python train.py --n_layer=13 --d_model=640 --n_experts=64 --experts_per_token=6 --d_expert=64 --d_shared_expert=256 --activation="gelu" --moe_layers=[0, 1, 2, 3, 4, 5, 6, 7, 8, 9, 10, 11, 12] --n_empty_slots=32 --router_score="sigmoid" --normalize_top_k=true --routed_scale=1.0 --balance_loss=0.00229 --balance_bias=true --router_logit_norm=1.5 --router_bias=true --init_std_router=0.0198 --lr_router=0.0002 --vocab_size=8192 --norm="rmsnorm" --norm_eps=1e-06 --tie_embeddings=false --optimizer="soap_variant" --lr=0.0021 --beta1=0.95 --beta2=0.99 --batch_tokens=[65536, 131072] --seq_len=512 --train_tokens=696300000 --steps=7162 --dataset="wikipedia_en"
Below are experts of layer 4 (counted from 0) of a mixture-of-experts language model. Rows are named up (a neuron's input weights, with its number), down (a neuron's output weights, with its number) and show model dimensions 160-319. Each number is 128 + 24 x the weight over its row's rms, rounded and kept within 0 to 255.
Before each expert's rows: "comes after" lists some tokens at least twice as common just before its tokens as in all text. This comes from a sample of Wikipedia text that the model never trained on. Tokens count by the router's weight.

# expert 47
comes after: "\n", "\n\n", "|", " in", "  ", " In"
up0 [131 140 100 136 118 120 102 160 144 114 156 118 170 133 137 196 114 159 137 133 123 130 109 132 127 136 109  99 130 117  89 145 121 153 116 122 116 139 155 134 135 134  87 122 105 126 147 107 127 195 114 135 121 163 137 136  98 182  93 164 113 143 142 151 162 116 125 114 151 128 112  90 108 115 141 147  97 136 114 126 104 153 121 101 115 126 146 114 151 110 104 160 153  81 130 125 113 102 131 107 126 131 129 109 100 111 152 108 137 142 132 122 136 112 111 118 166 109 109 124 112  81 154 122 100 175 120 142 152 163 108 138  92 139  56 124 133 105  85 138 157 144 160 148  93 163 113 128 145 177 140 131 120 105 107 180 140 136 121 137]
down0 [144 113 151 165 159 117 164 121 144  62 116 127 125 132 123 100 104 125 153 119 120 126 116 155 119 132 122 180 167 155 130 103 120 121 127 118 112 123 148 151 126 124 168  72 134 132 170 131 147 122 163 105 142 119 189 111 147 110  97 121 123  87  58  54  67 114  98  83 129 182 164 135  97 118 107 131  97 124 146 128 170 132 118 144 103 124 115 134 121 148 125 111 139 188 106 112 130 127 126 144 112 122 107 107 110 144  99 136 116 100 137 103 115 156 123 114 135 145 140 112 152 128 143 137 173 150 133 112 139 150 103 103 193  94 118 146 141 187 112 118 149 112 149 126 127 157  94 144 101 105 105 147  99 106 151 150 154 141 113 183]

# expert 33
comes after: " |", "|", "=", "^", "See", "D"
up0 [147  86 101  96 135 123 124 149 122  97 128 108 146 122 158 127 126 167  82 140 172 105 117 111 101 109 109 142  91 115 168  84 109 125  92 135 102  65  87 126 147 115 117 193 120 110 121  80 137 112 108 103 151 145 116 127 151 102 117 132 136 111 128 131 139 103 109 168 147 126  50 149 120 131 112 136 123 105 153 148 112 148  84 136 122 106 129 104 130  92 162 142 126 151 107 144 130 155 132 111 144 156 135 119 144 152 134 101  66 124 146 119  82  71 124 152 105 146 111 111 143 114 126 119  77  95  94 137 128 108 138 185 157 120 176 130 130 134 107 101 152 161 154 122 112 137 169  75 128 101 143 108 127  97  80 160 174 153 152 150]
down0 [159 152 101 126 108 130 113 109 125 181 133 143  96 108 138 157 121 142  98 111 127 129 132 124 152 138 167 131 153 141  93 144 145 142  88 121 119 134 131 131 133 166 129  94 124 133  88 148 148 133 137 122 117 133 126 126 131 104 148 120 104 100 187 166 137 109 156  94 102 144 161  92 180 144 129 128 130  79 117 110 111 155 130 116 138 129 143 149 125  87 157 151 141 137  94 129 128 133 148  60 114 135  96 129 144 101 135 138 119 135 117 135 134 147 125 133 167 119  95 103 114 105 125 156 115 127 112  86 133 159 112 143  84 130 135 152 131 149 137 118  99 143 132 148 121 102 114 124 131 142 129 137 152 126 148 153 107  91 105 133]

# expert 9
comes after: "-", ",", " in", "19", " 18", "–"
up0 [135 158  95 113 169  98 102 124 137 141 116 109 167 100 138 141 133 173 133 153 192 112 122 141 110 112 108 121 104 138 165 137 106  74 127 114 128  98 116 120 150  97  93 131 153 134 112 104 140 164 149  86 150 117 193 151 131 162 117 110  90 109 129 136 141 100 120 105 154 113 122 145 145  98 105 151 125 104 100 138 126 119 135 168 137 113 113 125  82 192  75 111 145  97 127 124 115 136 154 125 157 144 157  86 113 141 120 143 124 145 109 147 150 114 124 135 105 123  96 155 141 177 161 126 120 174 131 129 114 122 134 137 134 133 134 152 126 123  85 136 141  97 157 156 107 143 143 169 115 118  87 165  98 123 139 154 124 126 132 158]
down0 [144 122 175 153 112 129 136 109 102 145 118 164 117 135 125  97 117 149 192 147 159 153 136  93 139 106 145 110 108 161 146 105 148 111 161  92 133 151 143 147 101 104 138 163 140 120  90 140 108 107 135 116 134 129 164 137 133 103  87 139 165 161 151 114 189 116 151 147 104  87 165  83 115 113  99 134 140 128 132  99  98 126 136  89  71 154 138 139 143 138 129 158 115 110 153 104  99 138  97 165 105 138 169 180 108 117 128 127 124 128 139 116 141 137 100 130 139 121 131 141 116 135  89 133 151 110 140 119 144 158  91 163 104 101 145 147 160 125 101 130 115 122 121 119 154 162 147 131 119  83 139 134 159 108 146 160 118  85 194 112]

# expert 11
comes after: " |", ".", "–", ",", ":", " ("
up0 [158 163 122 158 162 151 137 127 129 151 143 113 118 157 129 140 102  91 101 147 114 112 117 118 110 115 114 149 145 144 127 198 115 131 136 136 154 153 132 125  98 146 115  89 150 124 155  95 121 140 132 133 177 130 113 119  98 159 100 126 156 117 104 172 117 148  98 115 127 135  79  82 124 173 133  90 141 152 118 144 125 140 153 129 143 128 160 107 114 125  87  88 168 130 152 119 127 143 156 130 139 151 117 132  97  80 163 120 161 136 141  98 130 141 149 128 102 116 101 113 145 142 178 107 130 125 137 161 130 135 111 170 127 150 101 118 139 144 111 115  76 120 130 177 139 126 107  88  79 152 185 137 144 138  87 121 100 162 108 153]
down0 [127 119 131 135 164 125 109 136 104 135 142 113 176 132 118 123 129 132 153 122 143 133 143 105 107  98 116 146 124 104 116 101 160 125 103 132 115 134 116 157 115 127 102 102 134 158 123 160 120 137 169 131 133  91 137 131 147 158 122 115 113 106 131 110 107 116 136 119  99  81 112 141 129 120 135 137 109 119 151 101  80 148 174 160  94 112 149 136 115 136 129 151 148 122  79 108 124 108  99 151 139 145 152  87 129 146 108 156  65  97 128 143 158 121 124  90 109 149 169  92 144 101  91 130 109  74  99 165 115 100  91  62 100 112 140 103 130 154 117 114  93 139 129 128 171 122 144  97 143 181 102 157  86 191  88 142 111 115 141 117]

# expert 52
comes after: "\n", " |", "|", "  ", " U", "O"
up0 [138 138 117 132 103 136  63 117 101 152 145 132 161 134 134 125 137 136 114 175 121 148 136 126 135 174 162 140 131 101 144 160 116 126 141 119 158 151  92  82 170 180 106 107  96 143 129 121 140 162 120 128 159 126 136 136 176 133 132 109 151 119 121 114 103 143  96 162 131 138 151  94 151 130 154 122 169 124 114 112 121 138 113 109 141 148 174 181 147 152  99 118 149 121 117 132 166 109 126 130 115 172 162 148 124 143 134 114 157 126 125 140 134 169 124  82  84 148 121 135 131 152 155 166 126 130 158 189 146 133 136 135 141 130 124 156 153  88  94  74 123 119 140 137 112 145 102 123 107 125 164 117 103 124 135 152 111 101 140 121]
down0 [133 129 163 110 100 107 170 123 136 116 136 141 187 122  75  95 133 133 129 123  91 123 170 122 127 155 133 150 114 129 148 116 122 160  81 146 121 127 123 132 121  95 143 130 127 140 161 100 117  80 106 121  80 183 149  87 105 129  61  72 114 143 144 105 157 115 105  90 119 120 128 108 145 115  90 107  87 116 114  99 114 124 122 131  69 126  91 106 118 138 152 102 135 107 150 156 149 100 119 136 144  93  94 108 124  97 121 116 183 121 119 111 125 162 117 120  74 144 151 105  86 141 100 120 109 135 155 110 129  96 137 137 121 145 158 143 143 112 116  95 115 121 127 112 118 100 128 112 122 136 116 105 142 121 125  85 128 113 112  95]

# expert 62
comes after: "–", ",", " (", ".", " in", "19"
up0 [131 116  92 158 141 136 101 106 105 107  91 133 121 175 174 130 151  47 160 110 102 130 109 111 185  87 145 151 136 181 105 150  96 103 122 128 124 114 137 148 117 107 106 145 102 142 159 111 115 131 111 154  77 151 140 147 134 159 107 145  85 111 110 162 148  81  92 144 116 117 116 110 139 164 160 139 115 122 110 139 107 121 145 133 108  96 109 147 105 128 133 140 149 148 135 144 128 122 117 189 106 152 124 126 146 146 102 131 129  94  89 107 140 125 148  84 134 140 108 172 107 120 152 129 129 153 145  97 160 105 168  98 128 156  94 111 115 109 112 114 122  98 153 147 104  95 114 119 159 166  74 130 126  93 151 154 115 109  93 123]
down0 [137 120  79 123 159 140 133  95 208 137 132 135 156  85 101 121 105 171 130 142 191 134 147 129 100 130 134 122  99 108 126 170 134 132 116 125 124 132  99 112 120 114 144 162 141 107 101 144 130 104 132 109 120 124 150 123 155 147  99 137 142 164 171 137 113 111 167  92 122 132  97 131 125 102 101 142 149 103 155 122 128 125 114 117 162 155 137 137 152 132 115  96 180 122  82 138 102  97 132 108 159 122 163 134 110  99 128 117 103 168 166 138 155  70 118 152 130  93 143 142 164 143 114  83 160 108 118 110 121 163 119 136 115 102 108 148 122 117 149 118 115 158  86 117 158 177 108 135 108 127 147 106 140 125 153 158 137 146 156 130]

# expert 18
comes after: " the", ".", "=", " The", "|", "The"
up0 [151 122 153 114 164 154 154 102 135 129 128 138 125 118 157 130 167 113 142 139 176 109 119 111 162 112 149 133 140  90 118 142 148 152 149 128 143 160 150 138 106 175 120 127  98 126  73 125 127 107 131  99 143  87 165 126 123 106 108 112  82 118 156 100  78 129 109 131 156 123 123 152 192 139 162 178 115  86  94 151 103 172 139 106 143 146 108 130 131 142  97 130 157 176  89 124 114 135 131 188 137 155 165 129 116 142 141 165 158 109 103 107  60 153 135 109  96 124 130  93 138 115 168 161 155 131 164 101  99 118 143 136 116  85  81  92 136 123 128 141 125 103 112 118 126 106  87 143  69 126  96 143 148 143 143  88 127 158 141 123]
down0 [139 123 101 160 105 100 122  79 146 109 101 182 138 124 106  91  77 156 130 133 137 134 115 110 136  99 106 140 112 140 124 125  88 143 102 102 145 157 145 111 147 117 128 135 142 154 116 123 162 122 106 147 124 106 125 144  98 139 155 149  87 141 146 158 156 164 156 134 159 130 144  83 126 166 128 139  81 137 152 166 142 129 156 160  82 146 118  93 142 108 175  90 149 165 107 179 114 180 106 127 109 114 100 110 147 132  82 106 131 148 152 152  92  98 100 116 106 116 140 118 142 155 109 103 159 117 163 173  90 117 127 118 140 109 108 116 106 159 142 153 120 105 127 128 128 145  84 134 121 131  96  94 113  99 140 154 100 133  78  92]

# expert 40
comes after: " |", " was", " is", " were", " also", " he"
up0 [ 86 129 125 135 103 127 146 113 109  97 126 131 144 124 105  94 134 133 113 136 116 126 152  78 124 111 144 146 142 158 104 135  90 110  90 186 130 111 105 122 119 153 144 107 142  69 103 141 117 149 125 135 105 129  90 129 142 128 137 169 134 127  60 131 142 120 110 117 169 128 105 150 120  97 131  74 131 112 101 123 127 184 132 108  96  91 118 163 151 118 124 106 164 160 154 116 125 110 139 163 141 150 110 124 103 129  99 120  96 139 110 147 133  93 124 102 100 165  94 140 149 134 136  99 143  89 114 116 117 112 123 118 130 132 137  83  98 111 114 107 103 178 118  61  88  89 124 141 115 110 104 112 140 115 126 110 170 128 118 113]
down0 [113 149 130 133 159 196  84 132 136 149 113 140 129 105 127 179  94 139 132 149 139 128 124 139 130 135 128 153  65 131 135 120 139 156 129 109  81 145  87 147 109 119 136  95  98 143 123 108 105 115 182 136 116 105 104 178  90 188 116 114 151 118 120 134 145 170 141 137 148 115  76 121 104 156 124 139 152 141 139 147 132 113 171 164 128 176 156 138 146 109  94 145 157 125 150 171 146 133 134 128 133 133 132 121 102 156 163 114 116 103 189 123 100  90 131 172 155 127 145 111 161 128 117 113 132 147 128 109  92 156 136 143 148 122 119 159 154 120 106 132 116 125 128 102 154 142  93 103 108 109 194  91 116 141 159 134 152  98 146 113]

# expert 37
comes after: " (", "{", "–", "(", "F", "S"
up0 [152 146 137 137 136 129 115 119 140 142 108 145 128 126 152 151 107 137 104 138 138 116  99 174 113  96 145 176 137 151 177 118 138 136 144 187 143 145 131 149 124 149 125 119 150 122  91 146 138 125 103 172 178 155 136  86 140 140  97 131  96 158 129 135 124  87 135 138 143 145  99 159 105 118 134 107 161 137 128 156 112 119 111 135  94 136 127 106 117 135  78 124 124 121 157 196 110 105 132 138 144 142  87 126 124 145 120 151 115 128 103 108 103 111 128 110 106 144 148 145 135 138 149 112 109 134 139 113 125 127 140 143 102 140 129 144 102  93 107 158 166 142 139 111 115 134 113  70 160 135  73 150 103 123 190 151 157 110 130 160]
down0 [135 125 191 101  66 107 128 165 131 168 112 115 114 112 113 133 158 147 132 131  92 146 133 179 113 107 121 142 127 116 129  64  99 110 116 134 125 116 133 108 109 126 124 170 120 113 106 113 107 145  92 106 140 132 114 131  94 145 129 120 119 115  96 140 148 153 152 109 168 109 168 111 140 132 124 111  95 116 140 116 125 140 147  86 118 118 114 126 141 129 110 152 105 166 124  84 153 121  94  84 123 103 142 154 166 163 121 173 146 109 140 161 129 156 120 167 207 142  80 145 138 105 148 140 161 107 122 104 147 110 168 137 154 127  97 187 146 152  94 101 116 151 102 129 151 117 136 172 112 126 126 112 124 123  77 105 147 132 132 116]

# expert 50
comes after: "-", "|", " |", ")", "  ", " km"
up0 [117 119 175 122 126  93 156 185 107 121 162 142 105 132 111 125 131  86  78 118  70 143  75 125 125 137 123 120 170 143 143 153 154 124 142 124 112 133 164 193 116 158  98 136 114 139  90 103  92 111 110  98 120 127 139 108 179 171 121 128 106 152 120  66 120 125 122 155  95 136 134  74 189 120 141  92 156 102 121 160 132  99 129 128  99 121 129 105 117 131 125 125 141 115 125 110 123 126  97 128 108 123 159 107 114 169 169 111 174 149 115 132 160 120 137  83  96 141 159 113 118 158 130 139 130 146 124 148 139 120  90 141 226 146 132 152 140 140  71 129 135 103 120  79 116 151 115  99  92  89 133 119 148 120 106 131 126 132 134 132]
down0 [ 95 129 138 190 118 137 136 106 125 111 124 133 124 120 110 129 132 129 127 139 146  82 111 103 110 128 111 174 147 142 117 131 118 104 125 126 116 150 169  98 140 133 140 116 115 170  98 164  87 123 121 135 120 145 158 103 150 106 143 113 174  82 143 126 118 130 119 127 130  97 133 121  86 148 127 153 131 128 151 134 119 163 118 119 167 156 101 135 156 182 129 177 166 174 149 119  69 123 104 123 126 101 138 150 113 109 156  96 114 169 108 152 133  71 136  82 154 134 113 124 140 119 139 106 145 164 170 140 105  91 150 127 155 114 154 153 143 155 147 138 112 123 181 156 120 193 134 167 156 181 129  87  96 145 139 118 100 129 125 135]

# expert 10
comes after: " the", " The", " his", "The", "s", " their"
up0 [140 134 148 127  97 130 124 116 106 129 156 117 139 159 114 119 145 175 102 124 146 129 153 101 131 137 162 143 153 109 100 131 154 102 126 112 101 148 128 140 174 103 154 170 124 146 152 124 182 112 172 129 159 117 129 121 131 110 140 119 137 106 112 139 132 120 148 150 158 143 148 122 105 126 155 122 107 123  79 135 158 116 127 135 158 113 115 147 125 126 154 143  93 127  97 131 113 114 106 118 142 116 113 116 111 156 100  97 116 137 123 185 132 113 126 121  93 143 161 156 118  97 167  88 110 114 128 157 124  86 161 103 132 134 127 145 129 113  86 127 112 110 124 158 162 168 129 141 161 145 118 121  91 131  97 134 117 100 100 120]
down0 [131 145 129  77  76 129 172 110 167 161 159 148 105 136  92 157  98 124 119 120  81 130  94 147 150 133 114 128 152  92 167 111  98 162 118 159 153 110 120 100 133  73 115 100 119 148 134 134 164 192 125 118 173 141 137  88 151 145  98 136 132 119  98 116 106 114  94 142 128 148 106 149 174 156 136 127 119 103 100 141  77 115 130 127 127 187 124 105 143 108  95 131 110  98 142 138 164 122 141 130 127 139 153 147 136 124 152 161 134 126 102  95 125 138 180 102 131 114 107 120 150 148 143 164 117  92  96 114 129  82 122 136 103 129 154 143 105 135 146 154 149 133 115 113 161 113 120 135 160 153 129 113  79 127 134 107 124 134 138 126]

# expert 51
comes after: " |", ",", " that", "2", " which", "6"
up0 [ 94 151 140  94 108 130 125 144  50 127 111 152 164 120 164 154 196 154 101 103 120 112 123 117 125 116  79 119 174 130 125 130 106 141 166 134 118 101 113 138 110 122 114 149 150 133 118 117 129 148 150 106 118 108 136  93 101 166 114 137 148 129 131 112 139 137 111 138 132  80 134 196  89 127 105  99 147 138 120 150 166 142  83 117 118 148 154 123 179 154 134 144 180 111 118 110 142 187 128 131  91  85 120 124 144 112 113 118 161 117 115 128 147 156 119  51 142 156  94 119 114 110 138  76 157 102 161 106 138 110 132 131 133 153 132 109 113 119 148 128  84  88  86 133  78 131  95 142 115 117 108 181 136 127 141 121 185 149 114 117]
down0 [152 118 108 112 190 200 146 109  98 142 123 133  92 102 142 130 104 133 147 143  89 130 140 119 132 109 131  79 129 104 143 141 129 116 117 146  92 131 118 169 115 136 109 130 124 119 137 120  96 157  61 131 136 124 178 132 113 115 137 120 127 146 120 138 110  75  97 124 124 154 138  94 106 126 110 172 107 111 132 134 148 131  92 173 138 139 140 120 120 147 142 131  84 101  98 126  96  96 149 153  80  51 137 144 132 149 117 106 100 140 125  88 167 137 112  96 107 134 142 119 139 191 110 155 137 102 128 112 113 117 143 150 131 111 150 148 183 161  61 143 135 124 135 173 176 108 158 138  96 130 121 136 129 190 178 153 113 111 171 138]

# expert 4
comes after: " the", " a", " The", "The", " an", " his"
up0 [126 112 157 150  94 110 115  90 122 157 145 115 144 120 121 123 107  96 117 142 159 149 115  79 145 121 153 118 144 118 121 119 189 139 117 154 140 110 174 142 166 152 109 115 120 113  90 166 121 132 157 124 164 130 126  75 107 137 130 103 151  99 116 110 119 120 154 154 131 136  92 138 169 108 109 149 127 129 106 107 120 105 136 151 115 109 165 140 153 124 124 145 110 127 132 115 139 136 115  85 152 132 131 173 131 123 128 107 126 118 138 116 151 111 149 181 155 129 126 106 105 107 154 136 120 117 107 136 118  89 135 132 167 131 119 147 116  81 165 108 140 121 133 131 120 154  89 114 119 149 142 136 106 155 107 151 136 113 108 128]
down0 [136 124 114  92 156 133 147 128 127  74 106 169 125 168  97 148  65 116 107 120 156 153 164 132 131 159 115 108 123 122 147 147 117 140 137 108 145 125 129 192  93 113 111 106 141 141 146 146  91 183 103 132 182 119 105 187 140 137 156 122 139 125 121 120  87 118 127 141 145 142 128 137 104 149 144 160 102 147  94 155 136 120 135 100 110 129  77 128 134 110  90 173 115 136 143 134 160 128 112 137 151 142 110 102 144 122 134 105 133 117 166 182 148 132 118  75 134  82 139 151  88 145 137 155  80 123 155 129  95 119 101 119 118 100  61 121 162 109 128 117 147 140 140 171 162 126 147 167 122  91 139 127 101 155 133  89 136 155 123 120]

# expert 12
comes after: " the", " The", "The", " his", " United", " a"
up0 [109 119 131 170 118 102 129 130 111 116 101 104 134 110 143 141 144  96 116 131  96 113 133 105 114  60 138 139 151 126 148 141 127 151  88 126 123 161 102  75 147 177 154 159 136 114 117 106 105  93 142 111 142 127 147 105 154 141 131 178 117 100 124 119 167  95 142 128 114 133 145 171 109 139 147 114 121 143  84 144 116  81  95  91 144 114 123 124 111 140 159 125 149 128 130 115 111 130  99 137 124 128 125 120 134 129 112 124  62 103 122 137 131 119 129 128 126 120 125 132 139 180 127 137  96 130 110 104 132  87 105  62 120 125 129 140 158 120 147 160 108 137 149 121 104 125 150 177 103 101 154 127 118 123 139 141 134 194 114 126]
down0 [168 117 160 134 143 132  92 159 111 108 111 129 135 112  83 137 123 110  90 143 100  81 148  97  81 147 115  82 125 157 130 106 111 110 139 147 135  94 118 124 108 124 173 110 129  85  95 103 142 145 125 161 181 113 120 147 110 113 130  87 121 120 150 141 128 171 113 143  82 127  88 101 114 129 128 122 153 118  74 191 102 128 135 113  86 178 142 111 146 154  81  79 107 125  95 133 130 125 113 108 143 125 118 154 127 136 116 114 104 128 109 114 156 104 165 109 111 117 133 124 148 120 165 158 138 101 118 136  90 172 150 124 130 153 184 110 171  93 160 121 147 158 115 167 105 122 126 110 175 117 151 120 121 163 114 147 105  90 123 117]